python train.py --n_layer=10 --d_model=128 --n_experts=48 --experts_per_token=2 --d_expert=96 --d_shared_expert=128 --activation="clamped_swiglu" --moe_layers=[0, 1, 2, 3, 4, 5, 6, 7, 8, 9] --router_score="sigmoid" --normalize_top_k=true --routed_scale=1.0 --balance_loss=0.0121 --balance_bias=false --init_std_router=0.0112 --lr_router=0.00277 --n_head=6 --n_kv_head=1 --head_dim=32 --vocab_size=8192 --norm="rmsnorm" --norm_place="pre" --norm_eps=1e-06 --positions="rope" --rope_base=10000.0 --rope_fraction=1.0 --qk_norm=true --attn_scale=0.177 --tie_embeddings=false --parallel_block=true --init="normal" --init_std_qkv=0.0545 --init_std_o=0.00995 --init_std_up=0.0545 --init_std_down=0.0061 --optimizer="muon_variant" --lr=0.00967 --lr_mult_o=0.651 --beta1=0.95 --lr_head=0.011 --warmup_steps=50 --schedule="wsd" --decay_fraction=0.419 --decay_shape="linear" --final_lr_fraction=0.0 --batch_tokens=65536 --seq_len=256 --doc_mask=true --train_tokens=392300000 --steps=5987 --dataset="wikipedia_en"
Below are experts of layer 2 (counted from 0) of a mixture-of-experts language model. Rows are named router (the router's row for the expert), down (a neuron's output weights, with its number) and show model dimensions 0-127. Each number is 50 + 12 x the weight over its row's rms, rounded and kept within 0 to 99.
After each expert's rows: "raises" lists some tokens whose logits its average output raises strongly, later layers aside. This comes from a sample of Wikipedia text that the model never trained on.

# expert 45
router:46 46 73 33 62 29 62 44 39 51 53 27 60 45 57 58 56 63 49 45 54 40 66 40 63 60 57 38 36 37 49 33 55 55 39 65 55 36 68 52 59 49 68 64 33 47 43 36 70 73 44 64 60 56 65 66 64 28 44 49 64 52 54 56 64 36 43 51 36 48 34 32 39 67 44 58 43 38 34 36 70 55 46 60 60 34 54 63 45 60 30 42 52 64 50 60 35 61 28 51 39 67 45 35 39 39 61 61 64 49 34 35 65 44 51 40 37 66 36 63 30 55 40 50 42 39 62 64
down0:57 44 67 40 31 42 54 34 59 47 46 42 43 71 46 55 77 62 41 38 19 37 43 43 54 43 59 62 46 47 54 62 44 50 34 49 53 45 55 39 74 55 41 58 36 55 57 56 63 44 56 37 30 46 51 57 28 34 48 34 47 50 35 63 55 77 48 54 35 53 49 33 56 28 26 58 44 44 56 35 54 65 67 67 45 45 48 60 64 47 51 33 54 36 47 56 59 45 66 50 45 62 48 63 26 74 43 61 49 47 30 57 37 62 41 18 47 68 48 55 55 68 42 45 49 24 51 52
down1:49 55 26 49 58 52 51 56 44 50 47 70 68 53 57 48 52 52 33 59 31 55 81 46 81 26 64 48 62 66 55 45 49 44 34 44 54 28 66 41 65 39 52 57 42 31 42 48 50 71 32 52 63 55 27 64 52 40 31 60 56 53 57 19 34 58 34 45 42 44 25 51 56 39 68 55 46 46 55 54 52 59 40 41 47 44 46 42 40 55 16 55 71 43 31 30 51 62 62 56 64 53 55 53 67 46 57 38 46 70 38 41 62 60 48 54 55 43 47 50 64 66 40 55 58 57 46 46
raises: "-", ".", "ig", "oc"

# expert 46
router:40 42 63 43 61 44 54 51 35 64 62 35 58 37 47 60 60 72 50 48 53 39 64 32 65 69 52 40 35 40 65 42 60 47 47 51 73 29 74 41 55 58 56 66 35 38 45 30 62 71 30 66 53 54 60 65 66 27 35 39 59 62 61 51 61 48 58 44 20 53 41 43 31 54 46 58 67 35 53 39 53 52 46 65 51 37 54 52 63 67 27 41 63 56 41 58 43 67 47 60 62 63 44 45 39 43 50 54 55 46 44 31 78 43 61 41 35 60 45 57 41 61 45 37 39 37 65 58
down0:63 53 44 48 42 57 53 52 26 53 57 55 45 55 35 37 30 46 36 68 40 56 58 61 52 38 60 41 55 46 40 44 41 78 49 65 48 49 51 50 48 62 33 59 62 61 50 29 55 53 49 47 58 50 44 32 42 53 38 41 53 44 63 42 45 36 84 58 32 53 46 51 32 58 56 38 62 63 65 52 49 33 49 46 69 53 74 67 58 48 44 62 56 59 51 76 69 57 41 51 70 47 69 67 48 44 70 54 37 52 52 40 77 68 47 41 60 61 68 15 66 53 52 55 37 75 48 51
down1:47 48 57 41 34 58 58 59 69 49 45 49 52 40 32 55 47 46 72 70 51 45 50 45 60 40 54 61 67 38 60 60 58 73 46 44 48 49 62 51 54 57 55 53 43 45 56 62 48 47 34 72 39 49 47 55 39 42 39 61 39 59 42 66 47 60 20 75 38 41 31 67 53 47 36 53 46 52 40 63 56 43 66 76 64 67 51 49 69 62 52 54 84 48 50 52 63 19 47 35 23 47 77 47 50 41 63 57 54 38 38 30 40 34 75 52 57 53 74 46 56 52 38 45 42 61 50 45
raises: "ows", "ox", "ished", "reen"

# expert 24
router:34 46 55 39 62 38 65 61 50 59 75 31 55 39 40 58 52 61 58 47 53 49 68 37 58 54 52 34 36 33 62 35 44 42 57 55 69 31 51 43 37 59 61 69 27 51 46 25 61 53 50 63 56 63 68 64 67 33 54 52 69 44 60 49 60 46 49 51 44 54 31 41 35 49 63 56 66 45 35 32 69 53 42 65 51 25 58 47 72 58 45 42 62 67 46 54 29 66 32 53 43 65 54 53 32 33 61 58 70 38 37 45 59 55 55 36 33 55 41 60 33 55 43 50 28 52 64 55
down0:36 66 24 45 72 69 27 58 44 42 58 35 59 46 67 61 39 64 44 48 38 65 51 37 42 50 54 47 61 47 45 34 55 65 78 45 44 31 30 45 34 40 46 36 35 44 63 43 39 50 22 45 48 56 65 56 44 50 60 77 44 51 46 48 51 45 56 34 50 55 31 46 57 39 44 63 53 42 50 46 53 70 49 55 57 47 45 33 70 47 64 63 37 27 54 53 53 75 25 49 52 52 33 70 44 60 51 62 60 55 48 57 70 32 50 46 36 49 52 40 74 58 53 39 21 56 49 52
down1:43 49 45 40 51 68 36 48 38 55 45 62 42 54 37 37 44 84 46 44 69 42 43 40 54 56 53 24 49 30 48 50 41 47 35 48 42 61 74 34 60 51 36 64 64 48 40 49 74 51 49 56 38 31 68 43 65 57 40 61 71 43 56 56 38 62 64 45 44 49 31 63 46 75 44 53 37 48 53 46 58 70 47 42 45 58 42 41 64 45 57 47 40 53 28 50 43 30 24 49 53 54 57 61 64 44 74 45 43 51 55 83 37 32 57 46 58 56 37 25 45 34 59 43 43 68 56 40
raises: ".", ",", " were", " of", " in", " and"

# expert 15
router:43 34 61 31 50 52 56 56 47 60 57 36 54 38 60 75 52 55 51 52 57 44 58 35 62 68 73 39 32 43 55 48 58 41 53 72 64 41 50 43 66 60 45 58 35 44 56 42 70 66 53 59 60 58 73 69 70 39 37 46 65 53 59 60 60 39 40 53 25 46 29 50 33 65 61 63 59 38 41 31 56 58 51 72 55 46 58 42 54 60 36 39 63 64 37 59 40 50 64 68 50 67 42 46 40 22 44 48 65 37 34 31 63 59 59 40 35 66 42 55 32 64 35 61 50 52 66 61
down0:60 33 59 43 47 54 61 47 49 54 73 63 60 45 67 67 55 43 77 27 57 68 64 51 56 60 59 34 53 37 47 39 64 74 35 70 70 67 51 57 50 50 65 55 64 46 63 42 58 42 50 58 43 45 50 50 72 37 51 63 67 49 23 47 40 25 48 59 69 46 35 62 75 68 41 37 23 48 52 38 52 62 64 52 50 44 52 59 61 59 34 56 50 32 59 69 40 72 58 47 44 59 37 64 55 48 74 41 61 48 66 54 50 46 57 62 41 53 67 44 58 49 45 52 49 59 30 46
down1:48 38 48 52 51 50 65 59 41 46 66 62 48 44 52 56 57 47 50 72 62 52 51 62 55 35 68 62 48 58 28 64 62 63 49 32 53 56 71 47 45 62 53 70 45 52 62 62 74 44 73 36 51 45 60 50 49 55 48 50 36 64 35 59 50 52 51 70 56 61 40 67 59 47 45 54 53 73 31 33 40 69 58 62 34 50 54 49 46 65 41 15 40 46 43 65 68 11 59 52 52 62 50 48 24 45 61 44 52 67 43 17 66 60 51 61 29 41 48 54 48 51 53 56 44 41 63 56
raises: "s", ".", ","

# expert 26
router:45 45 73 33 62 39 63 55 44 66 57 35 59 35 48 58 64 59 50 49 53 35 63 32 75 62 63 43 35 40 58 39 52 41 51 58 70 30 53 47 57 54 53 64 31 43 43 28 61 65 43 62 54 62 68 65 68 35 38 49 60 55 59 48 63 47 48 46 35 49 33 33 35 47 48 63 63 34 33 35 64 56 33 61 54 38 61 48 65 60 33 41 65 60 39 57 41 65 43 66 47 65 44 39 40 38 49 54 67 31 33 33 66 44 52 39 40 61 38 67 34 61 37 40 45 51 68 63
down0:52 23 45 56 62 67 49 53 53 64 53 56 63 43 46 37 69 63 30 62 46 47 46 57 55 44 46 50 70 36 27 55 59 30 45 46 46 62 40 46 71 47 54 65 40 59 49 18 45 37 34 66 54 54 35 43 48 46 56 32 37 53 44 63 35 26 41 31 47 40 54 47 42 28 45 49 42 42 29 75 37 55 56 37 54 49 45 29 68 74 43 53 61 41 39 73 53 51 48 77 60 43 58 43 42 62 44 65 70 61 36 47 56 45 41 57 67 36 29 48 43 45 42 61 33 48 43 58
down1:38 64 43 65 40 48 52 47 63 43 47 57 70 32 33 57 61 40 52 30 54 33 42 69 54 51 63 65 53 30 74 47 66 46 46 44 32 34 60 59 53 49 65 49 49 60 63 43 63 51 57 56 32 75 41 34 60 61 60 56 23 58 44 50 38 49 57 32 54 49 63 57 36 60 55 46 47 63 65 48 75 51 38 58 63 39 51 54 25 55 50 16 73 50 39 55 58 31 37 52 49 61 44 60 52 50 47 63 70 37 41 60 59 31 37 54 54 62 57 31 50 56 51 75 40 52 37 64
raises: "il", "ori", "as", "oria", "ala", "ul"

# expert 28
router:44 39 67 32 61 39 67 57 39 64 47 38 61 39 52 61 64 62 56 49 61 52 72 34 74 61 58 45 32 44 55 40 49 50 55 59 64 27 51 42 59 52 57 58 32 44 57 45 68 69 50 65 48 63 70 76 58 45 40 43 63 42 59 49 61 44 50 49 29 42 34 34 38 51 47 61 62 36 39 30 65 68 35 54 55 31 65 46 69 61 33 47 61 64 37 55 44 57 41 57 51 62 34 40 31 34 53 56 70 34 43 34 61 45 48 39 48 65 33 69 38 57 35 43 41 56 65 64
down1:39 63 65 43 51 44 44 87 52 62 39 48 56 43 38 52 50 56 65 56 42 79 35 70 56 37 69 32 62 72 45 43 44 47 11 43 44 53 44 49 32 52 53 46 38 55 40 61 57 68 47 51 50 50 41 71 58 58 52 70 54 55 63 31 60 41 62 48 58 65 51 47 52 55 63 56 44 42 26 49 51 66 56 61 43 32 65 53 56 51 50 43 76 45 40 57 46 61 28 45 46 34 48 54 79 57 58 74 46 75 47 35 54 57 41 63 46 53 48 49 57 63 37 42 60 41 48 38
down2:43 39 74 55 75 30 53 57 46 51 50 44 31 23 62 32 40 35 47 44 56 46 79 53 44 50 38 59 44 41 34 39 35 42 39 35 68 53 52 70 59 59 55 55 34 43 46 59 34 59 63 54 56 56 31 40 55 54 44 60 62 58 57 41 47 40 57 51 29 63 58 49 39 48 34 57 53 38 40 80 49 62 74 42 70 47 83 64 64 55 34 61 51 50 50 28 49 37 49 47 50 38 42 50 40 41 41 51 45 59 54 66 34 48 35 50 46 63 39 55 48 37 45 26 49 49 54 76
raises: "0", "9", "4", "8", "2", "1"

# expert 11
router:43 38 67 35 58 46 64 48 51 63 74 40 61 41 52 70 56 65 55 52 44 41 54 39 70 64 61 39 35 37 54 39 50 43 52 54 71 29 57 47 55 51 58 63 36 41 55 32 63 64 41 65 49 58 75 66 66 36 46 43 68 52 57 56 58 54 45 46 30 53 35 37 35 52 52 58 58 37 33 38 65 56 41 57 55 36 67 40 70 56 33 42 64 63 33 58 44 65 41 67 45 67 41 37 32 27 47 52 70 40 34 38 55 34 53 45 36 68 33 65 32 62 36 46 47 47 63 57
down0:20 67 46 36 54 45 48 55 60 62 16 44 48 62 49 47 53 45 60 48 58 47 50 28 45 34 69 60 35 39 53 56 39 33 46 78 36 60 31 48 72 47 64 59 53 70 47 50 46 36 40 49 47 42 58 71 53 40 41 64 46 33 63 38 54 30 35 57 48 59 35 49 44 52 52 20 57 53 47 44 60 32 53 52 39 63 58 23 50 39 47 51 60 39 61 56 45 52 45 55 36 48 60 59 54 56 31 45 63 49 25 53 31 49 71 73 47 61 40 50 50 37 62 44 27 66 50 48
down1:47 43 54 69 44 37 75 36 45 57 62 70 58 48 32 49 37 66 44 69 58 46 53 49 53 37 63 55 74 30 45 38 50 47 47 34 61 63 51 59 48 49 29 57 48 50 50 56 45 33 48 40 19 37 49 55 26 71 39 52 59 41 30 37 58 64 38 50 40 47 42 46 68 45 53 55 35 54 70 35 29 51 38 75 42 45 51 35 51 47 48 64 54 58 45 53 30 56 73 86 28 63 55 48 58 54 47 45 61 61 58 40 43 45 54 51 40 74 63 45 30 47 51 57 44 66 58 43
raises: " the", " a", " this", " their", " its", " all"

# expert 18
router:46 46 70 31 64 43 65 59 41 60 60 37 61 39 46 64 67 59 45 49 55 37 56 37 68 69 57 41 36 40 56 40 52 48 54 59 71 25 58 37 58 57 50 65 33 45 49 35 56 73 43 66 54 61 73 69 64 33 40 53 63 46 61 54 61 48 47 42 30 48 36 35 37 45 50 61 58 36 34 34 62 56 42 67 54 36 62 47 61 59 32 43 66 63 36 60 40 64 40 62 54 66 40 39 40 35 51 53 65 35 34 36 70 41 58 40 37 66 39 68 35 51 37 46 41 50 65 64
down0:33 67 45 54 36 54 63 45 56 58 56 54 73 49 54 60 61 45 43 32 35 43 60 52 44 39 64 35 45 68 50 56 64 28 50 42 62 62 39 62 54 48 59 43 51 62 61 65 73 53 49 51 37 58 63 69 37 47 65 57 43 30 58 42 48 43 73 41 53 59 42 62 40 42 72 52 78 43 26 37 52 43 58 55 79 59 40 56 58 37 39 67 62 44 47 62 28 62 46 57 47 36 41 67 52 24 50 66 38 31 47 70 37 46 68 59 55 59 42 53 53 36 65 54 54 46 31 29
down1:48 34 60 46 42 44 40 53 56 58 47 57 53 60 24 48 38 76 58 62 29 63 68 63 49 45 20 48 35 32 59 46 38 29 46 36 46 70 49 44 32 51 54 51 58 51 44 75 51 46 42 41 36 41 48 40 36 70 56 42 33 35 56 36 45 53 57 56 52 61 62 57 36 38 45 56 62 56 41 66 43 56 20 40 53 72 32 54 67 42 69 37 48 39 44 60 58 35 48 37 48 63 37 51 56 63 52 55 42 48 56 53 40 57 48 71 56 51 53 56 53 66 11 69 59 37 51 65
raises: "ended", "ros", "fort", "ens", "ste", "ties"

# expert 9
router:33 50 65 36 62 48 58 61 50 63 66 29 57 35 59 64 58 70 57 46 49 48 52 38 67 59 57 36 34 38 60 39 60 50 51 61 66 34 57 35 56 51 58 62 33 36 45 41 53 67 38 57 48 65 74 71 62 41 40 44 63 44 60 53 61 45 63 49 28 51 31 42 42 46 47 61 59 39 28 36 65 49 37 58 54 29 55 48 64 56 36 36 62 54 30 59 43 73 37 65 50 64 51 37 44 42 44 50 65 38 35 33 71 39 57 44 39 57 40 71 25 54 36 54 44 49 65 67
down1:56 44 54 71 27 65 43 66 63 48 57 64 52 69 52 24 62 43 47 49 49 53 40 72 43 67 45 57 61 46 45 44 71 53 41 47 39 51 42 70 50 48 69 55 49 50 45 54 65 68 39 63 50 52 45 52 68 56 38 52 36 23 22 76 40 54 48 46 51 58 50 55 39 45 71 47 26 46 52 53 63 67 21 42 44 24 41 43 55 52 57 40 45 63 54 52 52 52 41 60 62 68 73 59 58 35 45 46 32 56 39 69 28 61 57 49 41 46 37 50 49 31 64 75 57 58 57 42
down2:47 27 61 46 46 31 35 49 28 29 29 56 47 40 45 59 49 51 38 46 38 52 39 36 62 50 54 35 56 65 40 55 45 23 49 41 38 44 48 30 44 38 68 33 40 64 60 40 50 55 78 50 62 26 59 56 60 36 50 66 50 57 51 51 68 63 37 61 54 44 35 47 60 33 53 66 32 61 51 59 42 52 75 41 47 56 52 54 57 52 51 56 50 54 66 48 43 46 70 50 47 37 41 57 55 38 54 89 35 67 60 51 61 48 55 71 62 32 76 57 47 57 37 40 51 51 55 28
raises: "-", "go", "—"

# expert 10
router:46 42 65 32 62 44 67 48 43 58 59 41 50 41 53 54 46 58 52 40 34 36 61 42 68 62 64 33 37 53 50 51 52 42 51 55 61 30 41 28 67 56 52 56 32 40 47 32 58 59 46 50 52 65 76 65 66 46 39 59 59 53 58 61 62 55 49 36 38 43 45 35 37 48 53 57 55 36 35 39 61 65 33 62 55 42 67 56 67 54 35 32 58 60 26 62 28 57 34 66 46 66 45 50 41 31 46 62 67 43 22 36 76 51 66 43 33 65 41 66 34 54 41 41 38 61 67 58
down0:81 62 70 55 61 63 49 43 40 62 39 56 52 52 43 34 56 57 45 49 47 35 47 45 46 58 60 75 35 57 42 14 53 53 50 49 40 35 62 45 56 41 56 50 44 52 27 66 44 69 49 20 27 46 72 55 43 58 31 47 50 36 54 47 49 46 49 46 48 60 30 35 39 40 33 66 49 37 27 68 43 36 45 55 55 57 56 09 43 34 42 52 54 58 49 55 51 38 45 52 36 51 56 67 30 64 52 60 60 34 50 44 64 67 51 69 54 58 57 48 49 57 46 38 57 33 63 55
down1:57 42 31 52 63 57 45 37 65 58 57 17 72 55 49 47 47 39 67 64 42 43 49 41 54 39 49 52 51 49 59 50 43 57 38 47 62 52 24 39 51 67 59 39 62 61 57 33 47 74 36 29 55 46 43 80 51 36 47 37 62 54 53 40 32 61 48 46 49 45 50 35 68 63 54 68 78 36 32 53 59 73 56 53 36 45 36 15 60 50 48 44 48 64 44 47 58 42 28 52 45 69 38 57 56 64 48 55 66 37 48 35 36 39 32 55 55 39 38 59 45 36 60 50 49 38 51 69
raises: "ta", "t", "sa", "si", "de", "g"

# expert 38
router:34 47 60 26 64 46 63 33 59 58 55 32 57 36 48 65 61 62 58 49 49 43 54 41 64 62 71 59 37 41 70 51 65 37 46 46 71 31 61 42 51 54 49 63 34 35 51 55 61 63 52 61 59 61 54 58 70 38 29 43 70 48 60 59 74 44 34 45 39 49 35 35 38 51 47 51 64 34 30 35 55 54 34 76 53 36 57 44 68 65 42 52 64 62 38 55 36 53 29 59 57 65 29 35 35 38 53 43 65 38 38 39 61 52 58 39 55 61 45 68 44 55 50 45 39 52 61 72
down0:57 61 43 31 54 45 49 31 63 46 58 53 71 60 66 47 76 32 43 49 59 43 51 66 37 65 57 78 27 53 52 39 42 42 35 43 49 49 66 54 46 53 73 45 70 49 51 83 55 66 56 57 47 25 52 48 65 54 41 47 52 48 61 56 64 61 48 48 51 46 39 69 33 53 39 54 47 68 44 30 44 34 50 42 48 51 78 49 28 58 23 36 49 41 44 58 43 45 66 46 55 56 48 45 53 60 62 37 59 37 62 65 48 46 61 37 49 18 47 62 55 55 68 34 55 42 38 40
down1:48 28 70 43 30 41 47 52 28 51 57 58 72 55 39 62 52 54 42 34 64 37 52 56 56 38 64 65 37 47 36 39 49 38 57 47 57 52 59 56 45 66 50 65 39 52 48 56 53 46 48 51 33 40 54 35 46 44 20 36 68 74 50 38 42 57 43 33 38 44 45 56 46 45 46 78 51 51 57 59 39 24 55 57 32 40 41 48 12 64 46 36 56 62 56 65 41 61 43 52 34 65 51 26 57 37 40 56 45 47 40 36 59 68 50 21 52 64 38 35 43 38 46 39 42 30 43 49
raises: " the", " a", " as", " an", " their"

# expert 6
router:39 41 66 46 63 40 65 55 43 57 73 37 53 42 47 58 64 49 62 46 40 42 60 38 63 63 61 38 34 46 55 42 57 48 47 50 78 29 44 49 46 54 58 59 38 44 53 35 62 74 41 61 62 56 74 66 64 43 42 52 69 63 58 58 57 47 66 45 31 55 35 39 33 43 57 61 61 40 30 36 63 61 47 64 52 45 62 34 67 54 32 37 61 66 37 63 50 63 36 68 50 60 36 42 35 42 40 54 68 34 36 34 64 34 61 33 41 57 35 67 36 49 34 46 34 53 65 66
down0:58 47 45 56 51 48 56 73 35 51 38 51 50 44 44 41 54 69 67 46 22 44 31 37 53 39 63 57 62 57 15 59 52 51 43 39 60 39 62 29 51 36 54 44 59 66 49 85 85 43 46 29 76 55 53 41 46 59 59 60 61 46 37 38 44 50 30 60 44 37 38 38 42 69 54 44 49 55 60 55 33 51 34 60 55 55 67 49 49 55 53 23 56 62 51 39 35 44 35 47 53 49 67 35 39 25 52 40 60 45 57 52 59 72 58 28 51 56 49 51 50 54 41 50 48 50 52 67
down1:39 44 55 61 47 48 54 63 65 55 49 55 51 44 45 61 42 36 57 57 51 37 62 68 49 49 35 30 42 53 54 48 55 48 61 50 59 47 45 40 55 49 68 61 43 37 64 36 50 29 48 70 46 49 56 28 51 40 51 18 53 55 53 40 51 40 43 70 51 57 90 40 53 64 51 50 47 53 48 50 40 46 60 17 47 51 70 55 41 38 68 60 51 67 42 85 43 39 47 52 41 48 25 33 58 46 27 60 31 54 45 84 44 56 33 59 47 45 67 63 61 32 57 61 52 58 55 48
raises: "que", "k", ".", "fo", ","

# expert 43
router:32 21 77 57 63 60 68 43 46 53 52 42 47 49 74 40 54 66 55 58 52 41 63 42 58 63 42 28 52 62 74 45 61 39 50 51 64 33 50 44 41 50 44 69 44 42 59 46 57 69 28 61 58 56 50 50 54 43 47 30 67 40 68 44 51 58 72 43 41 63 45 48 55 58 60 85 78 39 48 37 72 47 41 40 55 34 60 54 45 48 41 39 55 64 45 39 39 56 47 59 26 51 55 38 36 35 45 63 59 45 34 35 51 35 33 46 46 56 62 52 36 44 50 33 47 38 52 69
down0:32 58 45 48 45 48 60 55 56 57 52 43 36 35 55 43 67 56 34 32 46 52 49 32 56 59 47 45 51 54 68 33 66 67 76 49 34 28 53 62 34 60 43 63 58 60 54 65 44 37 54 46 57 55 64 36 54 58 48 37 29 52 56 67 56 27 55 34 21 53 58 53 63 02 66 61 53 35 48 68 58 54 59 38 51 57 57 51 56 51 42 46 55 36 64 66 63 55 27 46 54 46 52 38 49 18 59 46 59 48 48 62 41 53 70 34 61 51 50 41 46 63 50 30 48 46 44 66
down1:45 35 74 21 62 23 42 48 42 39 37 47 49 69 35 39 47 68 69 60 49 46 55 45 42 47 54 43 49 25 74 55 46 54 54 50 71 18 52 58 56 56 61 58 47 39 62 54 48 54 43 43 56 74 53 58 52 42 57 51 68 38 52 75 37 56 48 69 41 39 44 32 52 63 30 52 49 48 41 42 49 56 25 54 56 55 29 59 38 60 59 39 40 66 67 49 52 55 59 60 44 56 51 43 39 49 66 43 82 49 17 64 40 60 54 48 50 64 62 57 56 37 46 37 50 44 43 62
raises: " last", " same", " first"

# expert 17
router:41 37 76 44 52 69 52 22 68 66 56 40 58 35 57 59 58 54 67 38 52 39 64 32 63 73 64 47 38 36 28 45 53 41 45 49 73 42 62 56 49 61 29 50 36 46 34 46 48 54 31 63 50 62 59 63 53 39 37 56 60 54 51 45 62 50 41 41 44 57 43 40 37 40 64 66 50 35 45 46 52 79 49 63 66 59 58 50 45 46 33 37 59 65 32 47 58 67 41 61 49 65 48 42 39 49 65 52 65 43 52 35 68 45 61 52 35 60 41 78 39 67 31 32 35 49 65 53
down0:48 39 59 49 60 48 46 56 49 51 58 69 47 61 50 80 41 55 55 54 61 64 29 50 51 46 59 56 58 65 48 36 33 49 26 26 54 62 36 45 43 46 45 70 73 54 70 44 42 44 36 43 57 41 55 69 51 54 53 61 48 76 59 45 59 48 31 63 53 59 45 31 39 60 42 56 58 51 46 31 53 62 50 34 73 78 57 52 43 55 37 37 42 52 37 71 70 56 54 39 41 70 57 48 65 38 83 48 32 40 56 45 47 40 63 24 41 51 57 32 68 60 47 56 62 41 61 55
down1:67 33 28 55 59 62 50 47 50 37 46 58 44 38 53 52 39 40 69 40 42 48 55 50 60 64 47 40 79 38 82 59 27 56 62 60 47 49 39 49 61 52 51 53 38 32 37 40 42 49 40 38 46 54 38 30 77 54 44 44 48 32 58 45 34 47 68 47 65 48 45 36 49 57 51 53 49 31 59 75 37 55 25 51 58 45 46 71 67 53 65 63 38 49 73 56 66 57 42 42 47 31 45 44 59 78 43 58 47 53 39 66 65 53 61 58 48 65 39 87 56 53 54 45 55 47 63 55
raises: "-", ".", "–", " history", ","

# expert 0
router:45 43 53 35 58 51 65 51 52 69 73 31 59 47 48 54 43 45 54 50 50 39 55 40 73 70 58 59 40 40 57 55 71 28 54 68 71 32 44 42 61 52 64 68 38 38 61 37 52 47 36 61 61 65 62 63 64 34 44 58 70 47 62 57 55 58 36 47 28 67 36 37 30 28 50 57 54 38 32 44 67 50 45 64 47 40 50 55 71 51 35 37 64 64 41 64 37 72 37 60 55 63 45 49 36 36 37 65 64 47 39 38 58 38 53 45 40 58 39 65 35 43 39 56 32 41 61 61
down1:54 50 48 53 53 49 38 09 58 62 31 51 69 48 42 55 57 55 31 58 29 32 30 26 23 51 60 38 44 53 53 43 57 50 38 46 57 46 49 51 69 51 46 58 33 37 38 42 39 53 33 54 67 56 47 50 33 42 49 43 41 55 45 61 49 56 60 54 36 47 55 48 52 40 62 63 63 68 22 53 73 32 60 35 40 48 58 44 49 47 76 62 55 24 70 45 58 71 35 46 47 64 53 33 58 64 41 52 32 42 44 54 38 40 51 20 52 43 54 49 50 46 39 44 49 35 67 45
down2:25 22 45 82 35 42 59 56 44 29 29 48 39 57 44 58 47 52 66 50 41 76 49 50 49 48 65 39 42 58 53 29 40 70 45 32 51 26 69 69 60 46 38 44 51 48 52 28 58 49 58 44 53 53 40 34 24 65 35 42 38 46 59 44 50 53 40 54 66 32 67 39 49 70 29 40 60 48 33 43 27 48 66 44 50 34 39 49 68 55 49 56 24 60 38 38 49 38 38 42 59 47 36 49 50 45 62 36 59 43 54 48 43 44 55 60 53 35 50 63 56 37 38 52 48 48 43 58
raises: " |", ".", " /", ",", " from", " in"

# expert 25
router:45 31 65 38 58 48 63 51 49 60 66 37 60 43 53 71 58 60 53 54 49 39 57 31 70 62 44 38 34 42 59 38 61 45 58 59 69 38 66 40 62 59 51 75 32 51 65 33 65 70 45 64 57 63 66 68 63 33 40 48 69 47 59 56 60 38 49 50 36 45 32 32 35 53 59 63 65 35 42 33 61 51 34 58 50 41 48 38 54 60 28 46 65 64 40 58 49 55 34 67 49 63 49 44 35 37 53 46 67 38 37 42 58 38 67 38 38 72 39 67 37 59 37 58 42 41 65 65
down0:41 64 42 59 42 54 43 55 47 56 40 61 58 52 47 59 63 49 37 55 45 48 61 39 27 57 67 39 28 68 40 52 64 44 66 47 52 39 41 64 59 61 39 35 62 66 39 47 54 45 65 56 63 56 71 44 43 53 45 58 45 79 67 42 49 59 53 57 39 19 43 49 49 61 52 46 51 34 71 28 40 26 26 50 32 41 76 41 48 58 58 50 42 45 35 43 42 66 39 41 38 69 40 66 72 62 36 41 37 45 55 44 59 53 24 47 66 60 55 37 41 40 47 35 74 66 52 53
down1:44 24 56 55 55 68 51 44 65 48 68 30 38 60 65 42 44 53 61 56 47 54 67 48 42 49 44 33 38 73 43 61 58 69 41 48 51 44 62 60 41 49 75 53 51 42 43 61 43 49 49 59 50 29 50 52 60 70 33 58 48 64 36 57 66 53 51 52 66 62 48 23 21 26 56 55 62 34 48 16 54 55 46 72 67 48 61 60 52 59 56 54 77 52 62 46 50 57 33 50 41 61 54 54 38 54 39 59 62 34 53 79 34 65 59 34 52 51 43 49 34 57 53 52 63 47 45 32
raises: ",", "ward", ".", "up", " and"

# expert 40
router:42 42 73 29 66 34 61 53 41 62 65 40 60 37 52 58 59 58 56 49 50 40 50 36 69 64 61 42 32 36 55 44 52 49 50 56 62 27 51 44 50 50 55 66 31 41 48 40 60 71 46 66 60 62 72 62 64 35 42 48 63 51 60 55 53 48 56 47 23 52 32 36 33 45 56 60 65 37 38 38 60 55 37 65 38 35 61 44 67 59 31 41 66 61 37 58 44 55 44 64 51 65 45 45 42 35 46 62 69 35 33 31 65 37 62 47 40 61 41 75 31 63 41 42 44 54 66 68
down1:57 49 57 41 46 49 40 68 68 53 55 71 63 70 61 63 36 39 51 61 65 32 52 44 51 36 45 67 28 45 37 63 53 37 77 62 38 52 47 32 69 61 59 49 30 48 55 59 51 31 53 54 34 58 22 56 34 42 51 70 36 43 52 41 59 29 45 38 43 52 54 61 59 59 57 23 45 39 53 39 52 49 65 60 41 34 27 48 65 47 43 58 47 53 46 53 50 42 56 33 67 31 52 63 66 64 51 60 53 45 37 49 50 64 51 33 43 56 30 44 48 49 24 50 80 33 54 48
down2:63 58 73 22 47 67 41 55 44 39 58 62 64 45 48 46 48 52 42 21 36 52 73 30 35 46 65 46 46 43 69 34 23 56 70 71 47 42 46 31 59 43 55 52 52 35 48 54 30 71 62 71 32 64 56 51 43 45 44 57 49 55 55 49 63 36 44 41 56 35 25 55 62 27 55 58 60 54 64 49 51 41 49 21 40 60 57 43 55 53 33 46 41 58 55 66 51 39 60 56 49 56 57 43 34 40 62 51 75 52 51 47 50 63 57 40 55 50 49 21 31 59 55 53 43 37 38 48
raises: "itive", "imi", "ient"